Experts of a small language model.
Size: 14 layers, vocabulary 2144, 42.9M parameters.
Experts: 64 SwiGLU neurons an expert, 4 picks a token.
Below are experts of layer 7 (counted from 0) of a mixture-of-experts language model. Rows are named down (a neuron's output weights, with its number) and show model dimensions 0-223. Each number is 128 + 32 x the weight over its row's rms, rounded and kept within 0 to 255. Numbers have three digits each.
Before each expert's rows: a language model's description of what the expert responds to. This comes from a sample of Wikipedia text that the model never trained on.

# expert 52
What it handles: Mid-word vowel syllables. Inner syllables of ordinary words, especially ou, ro, ra, plus closing parentheses and quotes, such as und-ou-btedly, Tr-ou-ble, str-ate-gies.
down0:174134097115136110132029122131110149083183144126159138183093124095179101138130120122152163157092158119142136101116141085101221175079088148153124110132145154087145096129107139130189075151103153172122158194093138154129069116135156101140118078085134179106163130100164108113140126083119150123098164134190147112143113172138134167149121080128156131138049146144112138136102089146138150158176169132171140153145095149132123112163178124102089124129198067097097172129121166121116150178105158111126141049140089116171072074061125136086167135158087069143127168139186152145121143126125111090178144100109096130119153076095130092142174194056136152131131127167116115141169201094133089151120
down1:170095160058129177128083146113164108145146103100114127097128112152085157127140133126118186189137149102133102169169154187131095119175175156103161105093124124139177107127060182119106091126143170130095173124150157131198118148093103121183123091122181159131124115156112143075144134103144084131112131114143183122157178087119165145158153148165090126119133113095157088110149103121184170158147074194142156137126164106116095120111139152089137100092150120131159194093136160038080155150143124128143164078120170161147153117110187169133096184143167186161077182185183172057141165128144094129161098193144111112136101110103135109121145097148136129139107196205175100172163135122125134117086

# expert 14
What it handles: List and table delimiters. Line-initial hyphens of bulleted infobox or list lines, table pipes, and joiners like and, &, =, as in "- Order:" or "Born:".
down0:139106127123081066146073126127151185124150116162174163123112179073100111143177142107123097096108136119116183110150099082111138121079199087128133093164121105141120052142154129155065116092156134140170128114158103150121141108128167196076143118180135111152133160151161181103117105145145106110139183153185116165112147151167128112122154119128171125072063109148123131105169127060110200133111118088142175089155137091061131101149148120164140196116065109160102119109170152106154094149075156083096127086176151095136152121091086132130048166128067098193097083117092140191126136135097121175156149063156086110128133068106101092093145138130144147137137153132099169136121152193150132096104
down1:192097068148114072154148166151172152168117113130130165136104156159146205215140102131162093130150142106138159110195115138118181112141197160129152129063085079146140163127144123163113150121131173177104163083116070158091074110100153161162135129193190161148101144154166133080139137105137162102125123139080073113184127163100134155125131128109105102152167132129114139131086154120104123187144174085134138135119157082156160167102162129110156114167172087072147116135161089149113153141143196123126176132174143219174118122100131118158156123154140103120146133090133112165149114128195164140120101132139146160135146106103188134120092109176066211150069186126138135116066096118150159103141

# expert 36
What it handles: Line breaks, headings. Newlines, quote marks, heading markers == and ===, and capital letters within all-caps abbreviations in tables, like LDU, LP.
down0:177130129163087073134121089132084067095143147130152123154150098170088082130174129109146135103132102146093093130143108143131142106103088100179139116080149144130174111157155105143141124109088112071137217117110120170094151099130119123114084199147114175110129118079146146126077155164135130112145205167089075192139170116095143092125100114112070159064112107153135136150110111175155085124202119148127163108133179121141123116144116154145109122118140096127158055113167126115161128088165140118100073172114178141070141144193138115171112170115082058173162154077102156116151181132183095166106124123121124177056093118095130136127216133169099128151168164173142144130089185145085165167118
down1:137146145138162135160090132101198165201123121101138148176108102097107135123158156135126145077086158165088178090161089201123218113135157139080141116094184136149186106124129179121182174212123132152189136145122143156155171122159192153117113139140096111077089108131130121161127086166120147149114171098155151170152119115137134090132109165118157154130159156148125160058105161105100147100084174101164109110157118187126176127118162099140133093110099110124159151149146127158186068153147185188164131128081062145138088142119153134092128156096135111154153134095119062158131100153165118099151167072142108146137081133140080155188171161147120141150101177190096125171158128157136138120052

# expert 21
What it handles: Modals and Th- starts. Sentence-initial Th pieces like Th-at, Th-us, Th-ough, modal and auxiliary verbs like would, can, have, and capitals opening place names.
down0:106182113078067124129157148098134150132110078138122063146110128109157090051109111174118142125114123104122114116116116134113103127148132122166090172198129136125123196149121070105122120184131144105169158101124177126136130117148105162183167133101146207132121120150095079175080151193123184159148159106129074131117109102116101083127072083093122105133164110108121176124074166103118142162157105160052145148205141142145078149093122133118071090079140144156076165106096123127136132136088171125090144107060148167193136119108103154132064109102129125104105156116042090086111146086140118100164085118125091129148108189066131059147123085158109097166129163160112128128151099158083161089170
down1:120110135109058130056165088085180082138109135131160109043149132155153077145106169111127194106161177119054145064136184167086121121155163100149107119072162066093120128102057121135125077137166160098120047111100114083158085043107129104075151135098140131064138188097169131137090075117173168155129121117176109145156127091136097150114134124096142104172186187139125098120134114097170125133138124158134141145096180146151102134103168166166151142083116101139153102128149171113138046130165114135141139134099100096115141107100126152134168104050143124138165179183148093121125120150114105089066124146184112128139132152150094131126119122078132087143110152102156170127147125075132121100134

# expert 40
What it handles: Table and infobox separators. Pipe characters opening or dividing table cells, plus infobox colons, equals signs, dashes and coordinate marks like Years active:, °N.
down0:150085087173102157108100102133154173134100167139113137128203125073180140115109119161099092097097096141143076140131125096169141140128159108130146157141154170149083171186156159120004126118133058140107095103138168175155156089107177162097150113114096107085190130120131149139156153116114150161094139108126135165135174105097125155185085117144110148174174093081172126068099146164123113117108148139075119124163122152148120134200131104097097095151232202137097149133123151082145097135194131125087117039104112142080115129119094119077133158154141133091113076105146073158134124167086125125132133121079122154153118115150120147103124221100175121150092129070120152141114113115156094117111
down1:126094123143112178132117113071115121145131146142087138120153156172079048121067135128099146081175149183192099175138122108111156085150099102086093059187146113106161186112140136139123140089065101181145113139111085156163156076129127213105111144075169158125115149106126081138113139160135140113113172128168126136109150142229061125146146175123159149175209147163095153072110149130152138133152097156214140126117164143143126144131113154128142112187089124105142084126101105095140137185151160179123091076111163131123133161092138141118140147046127148158111097156129139172086139124131108130088117122165191170149122109127090135147155141110116093117088115056146172172082113113122108068100

# expert 60
What it handles: Table cell separators. Pipe characters separating cells in wiki tables, especially election results and records, plus semicolons, dollar signs and table dividers.
down0:101126122078087094087086127183122102104137143137111131139191103095114072149126105122193092072071145143147098103119124079162175122138079138137128160228147141130088094106119119150120144108122154131096089187155106118137130130072134207170154126094126117098155125115114175122138098092139162127132102165130181152105136051124121107181169133098157174107078078150154140083150202176115138105145136088089153133145131091077072177120149092137065130167100096155171128182093148154103135115186131148148142104116159084086136136107201163088160151104140113149153107166074169162076123129141175107098105149108107176127152118102162123116090110154109094129131084127166131232118084138116170103127
down1:192085148149108149120083129110098141089112116152135077093173117122193165140123189167127133148112140120105117152164128184210093160110120160162110189106090171135134136142167088111096165193174076067113110160130168155110159142134146118036101156124116143123133188139101059125092100120155109144116164082049146141103135114134123141187145126091133102083101108092143100108178063141108133185102132125124070121135097132147099126145089144126142198116146130135158147127073174138116184132120200127120123139144069115103081152084116094131164111096086145151091176155138101137100131097041068129164126100104156074140145158098095123194177141093118093183102136130173157108099132129149140132134

# expert 6
What it handles: Word-initial capitals. Single capital letters starting a capitalized word, often titles after quotes or parentheses, like T-alking Points, V-irgin, N-ormal.
down0:055087148188138134122079105191100092112094080087088129112113144161103122137154180163213160138188159095172083094113131095124117086116125127139107115119109142104148149125165137159152040085108155144152141146103153107087180134122160125095097106130100161075131125109156194119094100136178081190161158182132174116125119124112137111084149063137093157101105099149151092126147124124133138176178116073135091114168117073143139040132087128127192053120158150102136185146138091152164080120158093128130101124168151097098114171122118103092167167120093153092192135118163083136130118085127118170120082116184122143089165124113141087128138107124104125060091177125135168117139129106061108120161
down1:132090125099150127130147172110205089085173039104087157117089094133107136136122141134125124116101110160095138088169171099139099078050094129113133053164135098104160136148123158142147098155113107095093096086166117040099086139144126137098080172099056133127104116059142100163175134133126097117121180135185093124114177144208129121124099123135138164118136126152119069173138085100120138154134107162128139136176145184146203155153116120181099171140151148130121131143101194104162166136153156114167116136219140131154068074101093152075163129116118127105110111134116085094170117113095186131145083111184176103111149119111169093127106156123101143090126125172134105161066103106150136074142

# expert 24
What it handles: Lowercase word starts. First letter or opening piece of a common word after the, a, and, like c-ouncil, d-amage, b-reaker, Arch-d-iocese.
down0:131150123174077096211140063139140113168149138180088142131176108135097156197114106097110158112159172126105142162078124200086179127113122194152116172164068133081121103135089152108095107082168174111139114108081135143104083220129158128099118123131131124131126137174089132166132115143090111147144094136077193088117105198104097142132150144140109115150090061073178142161157142104070161117148126144084092131190133080162138149094110102121154114159119084080128117188138084163167159124173162119131100158188144139080140082104216127165116120105121154096163121167120197146125078144092110148148146112169119179093131102169134104125106092081114151143145120139157100089110158129147140134142
down1:164181110154127158088137077122129117157148108129134093154161087132119103128136066142160198109171081154131109093107112106174135095150140101098112139126146142090175127092110077164147130145126167174130158114131210133167134132123074110138146069173109170138112074114159098099109105176137135109140147102117151115116166151125135102158092102125119115111119067105097052100131101021096100129111144152153152095128142094062149130123129187182119094172189191154082083077090052210128104112101094098125102152118151127148110116165088121125136121166113155149123168152174175130149141090098114144140125176128148131151074122106127150097049162064196155139118131162078089091125171169117147170091

# expert 41
What it handles: Person and role nouns. Endings and words closing job, nationality or institution nouns, such as pharmac-ist, lawy-er, University, President, often followed by of or a comma.
down0:115092131136132109095197117082144119160104125087128166029080184180181132130128111102121139123119155122085188097072107118118128174168167100116077090158129127141169106041092130141196108121105024146183076131145069155122147128113120115149134150153128140143128050107129144112113105178131150111156185166111104165087122109160168171123130123159172148185103119137125097118176124156141079153124073112113047110059114153132165160112115127091131103104075152089127176106094093116096173144154151149077074099149155117102084161128147135142166160152122078164103095138175095138076110140112164144138142091155133135127142139117119155148120138078140061113091099151126103098092134097166129183153
down1:203126151138107173146156137160118080131153119097143146133180138167126116109123080155122093153139174106112098162066165196179149062085080128106116063067118141158165168107092161102165093148146163099107130144159131134082046092125046161128119106117139046134081100130093126163111103135107140199078139095060080141129128158143137136125106144160124137075105185092122101075139131137142132086132143099186093133129158179097129141135167190141127112160167123150149100181147142135154081127108143154135171117113058131170145127153096103179110108127079132122214099135084143123171147087089141089173120110136184171135144096083134180114112178137130124134116139129133131163143122049123129141090

# expert 4
What it handles: Western personal-name pieces. Pieces of English and European personal and place names, plus some sentence-final periods, such as John, Rob-ert, Len-ox, New-port, Jørg-ens-en.
down0:172148172128116139192157080145053123142147166107164163134152127091173126075099106135140062112098113107152116134131111099141078101110045085113131097157170154143065124091100113111118143115121159133166142001099169174125122078161086145088077110088126123110127152114124166147125087131142103158165119127157072151156083132178078146083129139168103143132102189095136123152119123062123094154116184132099109183129136119092073077102102078161118145110123161145038144144161148133145141122116092069118064094096145131149149165110125144099171144173089140071187137179083102095141123110150109140104169163099157098076136152124143100075132110136087109112164118105132086106140106114160145117185
down1:055163148171102101134133118087073154090101107083069058087113212182154122119081110124153129127142108136123115098130153167171114066157140122140109120162143138164129124109161148111060084116106165152114088107129133095102149173087100108124135168112101109130133129087152125122161151083062158129166120035165148071093144098190104146133117116124128158135083131092150085216068079091122126093155103127124157118126100091083135081156131130136128129131096115155153145163184087161132105132123143129114132145062150129077139132154131107124102128063147095145066126153154209141143104178142075140137132045098093106153149139101203164120126114165117127169086115126108096152182168097141095174103

# expert 15
What it handles: G-initial pieces, sports. Word-initial g and G pieces and other capital starts, mostly in sports reports, such as g-ames, g-o, g-iving, start, plus a few commas.
down0:155105079159147149110130145107128094141178147111076135165112094055139077176155141082093124126176077069083143156177149175071175164134106122160183105148105125175154116102172140135090033149134106105116161110112105103088122161108191134125139093116130136117124190145136124138140139144171174093094098143161091120140119087151066130115104145112097084121153119138170097175096114109139098124095131141111164131122186080134083081114178096083131095163091088098102181159147122084139117148091107137164079092071146077119083140113163147083075121093192139107165124072100175147084167148161080105088080078160094175109130139115136165103109132086107132101160106124156120121128095111042090133112
down1:085133106087098117165164160183113132101036120135134184106102114185154184146116078156103143122092114133172168145098115127154150204154144124097113100115083148149190096140141103117190124089091130098171108151089049153117119091181089123126086095157156157069103091129144190153127171156118120189138136171138180109137126116190126110152097112148111114156111065112104110199115113137133141099141179173104156104133147167078117165139164107101131082080174170159172161136175073201088139145165137078123100095111135160164164123145115156155116147111168148107134185125100108118153139173147099112055157120091086124160206060139136125091120151102143088111151119113112133149123171129136146112157

# expert 42
What it handles: Digits in numbers. Individual digits and number pieces in tables, measurements, scores and dates, like 8-9 m, 45.0, 51 points.
down0:107151181125101054114166123117166101094174138164039087133106139082127129211126085078136137093110091153160154158188122163117132084064165118118180126128125124136160129125120132160163085134101149088111099123113119133124151113079117097090054134105105127141080134127198096156154071173087102125108156153136142137110122148127136108137114120089096149105176084105201105090084132111096086111143098126099118080105078104197123072123100121141067163052078146113156140156136122057141136127094095120130128152092098076142151133109101143114182152107081135175150127121114161149081088106127147112177123074125142154061083124138159156142121102083153202135112120094136096180100160073157073134135
down1:157128096139146115171135122162104096161091116132132157107110101164160068118131088064149158131133132135136134126122096168111127107144086108133130131120100132117146159172124151128105156102084094172167085193138110065152074168122141194153147140157095111137146130168154136126076105152113094162131133093077115088105133086080169145115110174064068112154133130108088113164166151025064159137146131199118173113061155165101077073118135157140134128145092169110058131140069118145126130154081139133074065112090113199160091110120075177069130175112105173096084151106124137136181135133136126163073133142119150068095132097132128097119097101117152106132168154052076123198117120128089140098145

# expert 2
What it handles: Word-initial verb stems. Opening pieces of longer words, often verbs or nouns in album and film articles, such as Re(leased), pre(ced)ed, epis(odes), st(ories).
down0:155163147180160150127149116143131172153134117173225110110116151135102168091111079184085129184146110119073150144163118120128122110110128172086149107051171069113122138188139160084154090064188175074072163182183125126146096120147157147117105150129131100097115140062104147186117135148085142136126107160090098071143164128134186123150103107162111106075121188133119130149093148153127160102131158115145146119110146136221120129180103175088114131119169113096146144132133128142121181093121143115090142128088110126137159173105131155138152097160115141100178096181143149168090157158166105114157143114133088192127171163035142187147157142146131099186145148154118162090142138091122073083085
down1:121156134137149101147165107173111149155112132142143108138124085131166095135135146152091108133101118168143131148125171175143167109085144178117131127099095089158134115073187098148134157123148129202151143071137114143138146133085194140173141083137159083175099122092161151126172161154155105135187089133146140108111182088155156118113113117119136068161116138115147153096138126155116112138077109122101175092210106093126132029136197108138112115078201133149102159132113097141115117077150133146149113113167061130112098140120069153230096147144105139185095117137107090105157079064134188166113129135155194112223113152125137102134086114085133151113153084093096127149202143101097088164173

# expert 20
What it handles: Taxonomic and technical pieces. Word pieces inside Latin taxonomic names and scientific terms, such as Cerambyc(id)ae, S(c)ientific, Subsp(ec)ies, plus stems like mod, loc, reg.
down0:166084139113165132150120161121136109106110147159122165139143077173110161114172111119146132130113106157147147232088150127146175144120090154104157081146102136167108121132104138091156101137147130114099082123151195148145134136117143063112149145107178089097146145165118118084133087125118037123090147097097124108124141157145138170093177041129156131185146143146047156146128174177172063095139119083156136147142153123108140078114079137133111078143117092079151122153072089105142127140141125175144130126124059085105125139138156120108104178177119174122141123148149163081098104097132200100183068040156071127135060040110150144068128131163129099088102089158113112113118100129108165117103
down1:085129127048137163103158162197155119099132109181161144130109138091143100149052119176089185066150194104133117070128190135094113103141131152130092155149156145098130186167148143160078152098166162128083056146145120114099119137147122192137090167119142106139079142103142145122148093123121169102150128074132123134148087148178153181101069117105153152147111133120131146156168101097088140133087130099135165087155096138155164068137212160139119121176110166091090133123065131145132166083144048129152137164098202145109142136121063137106126148099099165126140120122150134178156134149177111090090106125195104122101174123096122083136132135085112117104166114146079102117119109139205100092190

# expert 18
What it handles: Inner word pieces. Middle syllables such as il, qu, u inside words and names, like comp-il-ed, head-qu-arters, contin-u-ity, plus of in "X of Y".
down0:088162069124107149091125130100088147115130194153096130138178123077080184118137143140125072141126088143124114144070106139160110093136144114171148124171090144183153119149145133125114118107151188155101147134084088182164127148117122146109129070053192082132108151082169184142189092103106161129140127168164125118103157137189151148121128154176159137118100085120123124175136154118189071136116156112139145104106110172111103143098137165204136130116122168064129140131103135156144137110159167117121126135078081095134162107144102154124090092110170123115137184116105255114096146101161178137120126137136163103068099124119120117125073080141145093099099094163177105064202148049135096159100
down1:086065144129141164135178094154100163112094098084152121120092133076136126159142095100120143179146195083110145046099078147174078123077078163147177118143082150157152075167176117153175179183117111150092060130125208180111097136132144125158100084086122099124109119154117150110107170115126170141103119174114116093145148133192141157117115136129089161152142188115192105094154138154083126116136079128110164120171077126106144179162139155114157118131090081135138137108154097067118090091143134134151120137113123139121081158070158127080113137139117127128182131153138075092115136181186155117140173124163122162138149173202200167169140155160182122110142139116118116126168188137112114054121

# expert 50
What it handles: Name-ending pieces. Final pieces of surnames and place names, often Slavic, German or English, such as Hejdu(k), Martine(z), Thomp(son), -ford, -shire, Belarus(ian).
down0:092164168138168153043031126127069123134136101074218153177112115144129097115154106142155139159137157139094119137162091131130109174130083153115160176132124166123159133119161151163137127140126108100135129162108122111110154127110095155133142171123095129147137089167094153098083159165170128106118144178146128151126214159101119148106154079162157180150150151147173141101116199140142117113218071186116086086122080173089130121155095082115088148144099110122134161077065090127185155165112136154081102165167168151098146157217125171145182118188135129157132159160114160142146106099091136114155219162112147140099122139146120109173137158117139092127148165136135137130131121112179158066146
down1:149084119132178086103097145152149111107137147133087130133126035116113174123145137113203152068146122168168177117164136164122152142140157102102135153132164090095117151101151124122143149118134155212188164094090143156094135104125175111122163091148156130126197103161128099070127117134157129130120149158113175105121089135194232098125182120074160139149112101116080104161138136145089098159140134125137163194140155102199148117102163144111133145142202154096076172106111149124097213206115202154115059157107111126129133104139106088132163082174103140138224117115164106139164165180124185116141143141161131166092094096140159133121106090136130172131144123103119149096119147128155123115138

# expert 22
What it handles: Common noun endings. Word endings and whole common nouns in running prose, such as secur-ity, sens-ing, defen-se, plus nouns like States, government, music, war.
down0:108158192106150151151105132069141108094127163076146190121104104034082164108109105138157080088154154092174160139151045074149110149129102124144117179148153191141126147122145136139184102133111130148097162129184127141125126055099112116119094123149143111147098138108203165121142119172091155097108143115208084094122133121158108161161168132138119092115076118114145103153077132170144134128104162115153173146075185174132089116169189170176105129129085134102120131137167155135073102104115156112167124084102120134164075090120107163100093108131107088094124135120111113083176127100094144178145103092126128156073189129200133104108098100166136132130140146057134129102178165092074099052119
down1:122134141110175081152131202036166121124152116091095096115091130127130106151119173097156153187141139106118133077162161152109111111138085089135143117098201101104123123107151127107079065061107117142103155178142113135159084171113178125130102131095074152154140171135129125190148146108133165057200141148085147183106110124081186141117125128099126072144108135150157134149125127080157112106109144099112164112064108101065142166129134158113117100147142145132105106120103167149190058184067123137121150093075163189099113152134153154141122052168104109144184126131128149183088105134133141133104126115111150138056128136139102093121134117135143093104194078233160108173155086113103118117137

# expert 35
What it handles: Years and dates. Year prefixes and digits in dates and decades, such as 197 in mid 1970s, (200 in year lists, and month names.
down0:098127109087102192136106094131159145111124120140146167121153091096091105160158113171162126124106115112096121171170141081158177145131093169179155200145070165148182165131148134172099212119154152145109106146122141070112188114169115138172121110049149137127122153110182122073123108118174116119106154101115175198048093137138066166166112125096169152146137120145099127119076122204152117103089092172102123181163032159108116115179113077124134138169129150059099109151151153103101126160112101121173181129161163136127128136152133123103118098131103099168063102105140177139158121195143048103139108125075110086150176168094121106133139093155136135173113094141111111087129137114143139144146
down1:114116135167176139126102120139167116149126092109084123155177114102160122139113146110131160142102117142119097138141109151123133141120133143159161173133117153179138078145149114069069101173159169126094099112127074114102133129126149187174138110026167057096100139107123134121112102120137102075142172158145172116119100111119126130127121078153171144129105185102151099122151133161110079110146014137141144152168151168124132069147115171161167093126077087083158118077121112209138156135123129138127111112128171119070096134156161107181111126092103057122124122121145137187114128032154127112095084139151159151147137127138145190179102162150128164129242118142095082138230098113109159128113

# expert 62
What it handles: Digits in numbers. Digits and number chunks in years, table statistics, scores and coordinates, such as 198, 200, U2(1), 3.7(9)%.
down0:139155114062084090063109068138142142059128145079164109111143145125078187132131114066128061164143094167107101145139066153100120164143121141126136128112117122157076127141180163111158115154139122113066163137100095131107102140181150121139120157146144125112076183144136168131139109152122113120123169103143105118196106153146122122099174126082126156091161170085103093056136165164154122174089138114158159080115084126108097138149109196092094151134210114123135178102177158176088120106084117095145172097147165131159116092120106082084114157146151127151103177112069147120132138208145159133153190179126118134055151160188171138078148132069177123139095121140118074166092166145164109120117
down1:173129133132132134150109067145119094174105114176132161034188171195158089145090077150122109081134112144117124130096120161134158079151104102100079123148151155110127137120138069070106105095126155166197119153143083186100107112148107116111185122099065141144145175128075194180118138102114122122103111112124142127140130147098149120137091091141121149176094209110101157166147161129155157100166103181127163116095086125141118091079153140188120114166133102121138073161093151116051112138165108090136077145134113129107110185135084100160137122105186150149144106197099152159153146156065101096116079137099176101129146167135147095135072066123131191110105186106091154129088089120177098101144

# expert 58
What it handles: Line breaks and headings. Line breaks ending table rows or paragraphs, section-heading equals signs such as See also==, and sentence-final periods.
down0:137121096136051112141049192053137125063205141149127115128101069086097105136057138110021143165111126113062112148081114097106147114165143153098136150103107125113145069159125116113149140088173130147094151106134150142115135137072202126191104130129124078100111163171107158104113192113130141079096103116094213132130129164123078158119154113139121128109109152125149140155149098112153129158116113127158120143115165113076171179102193160127133119107104122105198154089084085166136111151085106132170139111115126079173138075131164174143094178112083142086148148170159119173124128136186129174137149132149152199175125137109175105113127125098110126137191117141150149104072104106116110111136
down1:143137140166184123192162159111180077150091125173115116161133151131086126111130099130063166149164132114107102080150156130172157134101119115123102154081099154118190134113132126109129134169113156135163121112145079113185080038091168138157132146177114148140166162135156121178180175110176054137110142091117131158099090115100100128114123155150095129167108145144068054113148165099153061153092132100099077115136129095145116100125131087159164146122173153102112098117134160068095110113123160097200092129170170069111142148155110110178164142147068141196115170100086120081128077079139154120173100126156116157168087098112150151150089114098171119102113139125207088194143162095139134137184